config.toml
head_dim = 32
norm_eps = 1e-05
schedule = "wsd"
max_steps = 7554
Below are experts of layer 7 (counted from 0) of a mixture-of-experts language model. Rows are named router (the router's row for the expert), gate (a neuron's input weights, with its number), up (a neuron's input weights, with its number), down (a neuron's output weights, with its number) and show model dimensions 0-127. Each number is 128 + 24 x the weight over its row's rms, rounded and kept within 0 to 255. Numbers have three digits each.
Before each expert's rows: "raises" lists some tokens whose logits its average output raises strongly, later layers aside; "gets" lists some tokens that make up at least twice as much of what it gets as of all text. This comes from a sample of Wikipedia text that the model never trained on. Tokens count by the router's weight.

# expert 30
raises: "a ", "its ", "the ", "an ", "his "
gets: "and ", "of ", "to ", "in ", "was ", "for "
router:139152153116119106097127122144106082137103108124143103129131192156127137145149110107122118077128148151118125149110100156145104105131124139143110144083145135167145131137136150113112124097126122114138176145115141154153159142179175154142117164105153135126167100135121209146142116149115130101126104123089148118154173136155108085118145109103168135139159121127110158137118138140053122124117
gate1:107116132158068133116137087117120098086107131131122080168147153141102157147091090114130118135119112147108142154137055093150148098121117134154097118116167107137173135122124124093124115143124151141118118139107108127116092131132144122168162166153142089118105159108125141155113128124131072122096153128130139142143126096166125156110169111155184163145124149115123152120137109161085124149113
up1:127111165137102130163099099077135146175146111140122159070129120098119133123108133145113115138103147134151119141102129130111113138106134149158118171114123131139148181121138161120117145098109090122134128119119112125180138160116124123113141170154103116106172119148146073153138092123153168125164138195126102112105144125155144153146191155120130112090156144140130081144125137140159159146116
down1:135117127141132097169083116158126133129125147111143127116100155098096141108168080139169131140089093109148077075143119125130083137131129145167106134120128111158118139119131133122073128140130161142143106089127142132130137114096116119099173098104096160121158170132140147144083091132107136115112152126126127128132105107125173095101110165143133124189152120133149108077126128105114135176110
gate2:085109133100133129141096104116155102153111114118156110135126173132140190110138119122104114110158106101125173134154118119129159133102095114128155145156134122083085133148099115112089118150132115143067110147134135106138124148148133146164150147086166129166114102133122154166134112132125085128119124102100153114174129167119150101115175150171154122076119115166159155134081132133134114122131
up2:121133129140133129148136128141109148154157140112119123124094159116124130132119096184113098151128094136097179100102134136116133124150138139168130079070117164106139095129161136133151171092114129102194134097104124144123088147112162123133141109163138074106156144196152132130137124132178150151121138145165107122137116148175113105129119121127109113140135109162113157126181131119142127105110
down2:130125091099137155124117128113125108152147155139160149101099142152148133118183090138105089130135135074148127128098129098101118147124104159151102113123120120141129095157152108114168099152126142124177135145080108144141113122094128131110060147140199157130126144152127074137153120136157166171156135124159102095153130139164142110123127121129119144109119133169166134173108111139137137117103
gate3:164123145149139142153121136099103112117084144130153111142136146134144147132141098128127081114104132113194134102153136200170108110158131086103113118109168111085135146142147142110156139121094085127150127115078098143129095109153165138104153143138149115128156116094099106134129128131074130122119147119087151146129161088152114154121090110113161141163157139141119123089148103164119132143135
up3:115077139102125120089139129176159134066107123144122112132094103126100144084158106107133148140175144142108130094158123137120104115103115178108112108122125125139124105145087120159118129148150148134179097123109147129112098122182166171122125116099123155106092159156146134114125123125112169126137132115091167148117075151099113127106158168119148125126107093128100118097161155151139146134115
down3:142140143137126124166097132123128125115124142149151143177105134145145105140151135109106100097142159135148185150098141115129114160154159153121148148118181144113127142156159143100127119159092119111129128115124141138152094135120128110143089105098109111116120135158110171083098116101116091096114125137112172122165136084153127157108097075126091122148117126127177120140064079116155093104147
gate4:135128144171093087146127147109138100136138147143111133123116154153114145144152156126088168107155114128135082095109068164130116154148135154149123137127102143201127119127126103154092138110120127121117103131090096161124140121134145146118135150151113107113125155166101163138120143116095149112140160144105153129135135152144174145127189096100185122142150151128127172177132140172126138127098
up4:109133132148130145137144139100130125130094127107112104154156134121151120133117148139147170115123108122120139124132119108168110113120114094128172141129183132070119164183099140147115118180102134090128161164113105113124131137129119086175140141140109128080110117068097175138084116157140150123159149138162103115158139112098129104157125073120123152153128115129135136139107106087113154164171
down4:151163123137124136086147130113133129161126129132138119133151149165060156121125138111183139147123140107155119167093142113148152145122091115100120136152167114118110176166144099121130121190119093100142156142128128123125128104132145152150161177093089126104145132089146139154081115095146118109143170109086094100161127159128142113136128118119091164121139116102141125106159105127132150090104
gate5:097132120122080144143131150134125149146134152137127141116106146130123111137173124142110105152141137141141095196148120098143117128154144105154141093133157103120099092132157097127180152093124107106124108136067125138129143137161147156094142160082135067126138114173132111156162141133118175127084130169138086140115124105136142131122115069109127153119142105149157123100152115099099138160139
up5:084103136135117108086111142154132157097144115137155163145144104110090144163108123132140142091103166102110132102142134129121154151177117092180124138094161163113105084121142163142121146123114136133095142116151133102138092136098084128113105120148115172090093161107145138111125101116093083124137160111125082094116148142132126129138086115095100132091156138097125135130110117125161101170107
down5:114138132088135161128106130167133129151129124099148102165135105136144157126107122148200110116132158110157110126150146127132093113138094147135157143148098158105138109142144100121105146092089125106108162139128068126124128149118095149150107113142146142120109137171102122103176105124061109097140126153129186115167160150092136143145134089115131074155132109138133135094101136138135093119112
gate6:153105172166090196085102127148147095149115101114157118150121106129137139104184154173124128110148177132143133136122076126167158100124136116135133123121159146108108132158113137132092130081108134116128151165153082135129104143149122098116158099118114096140131143094139130146132136127148134132141172115125173122126145127115109161099108097145121144121133113163137169108103086082092138115109
up6:143135128165082137113083119098133158148130157119109171140117125093112132133168135164151126094153169122119128156135075104116181088132149121114145104130110141145129135122160094126082167145130109132106124116116121119146127172157101085113138108122093132144175147086159163171161119163135118144094106086128123156122158099140124116098108115118146127136135087094141121092112091102152119118118
down6:134140112145134167132146096168148178115145135114123130078096094107144134147134100144141171121132136127092122120114118106138146069134116084121158132150132091126073122122133164116143141124165111097092134173089085147085129144152141109122137097124095101139114133140138134133136170120082149135128103130167105155137128140133105124096099146123149154098137160124108159147059143091161115125130
gate7:134107160119129155065140093146121130092119112122166135112172127091133150095133070105155133122137141132081129135130121112130115140116118194108135138114137169131134115160128124150128098120127133126150172134139134152121118099133113148146096095108093103078105125106118195113128143162156165125183088135149143162118136116130104132171108145101098121108142103158171147123119168125145130127103
up7:124137143120137124163129148134135142149131155120139091154142108082129135106123113088149132163153154155111148098131087144098121091121127104154175140155135089075132137113134177134156144137170114101138105100140142154118094131146109121118142118142160122188140127105169135113104128107138115167127134095148139102131138147129163100086112118121130140199082112116118093113158163131091100155093
down7:104149131129131113121105141099132135131130090188131112128194122131095101113116143111127096156131101165130154138116130126123162120138141111131160146123123099104142127173158119099126156103135136126075159115097164170129138112145172082142099161146065135122164123128058164147114094116114113118121143135106140138130103106091153139143135117178114121123141171120117144113117162157092148140131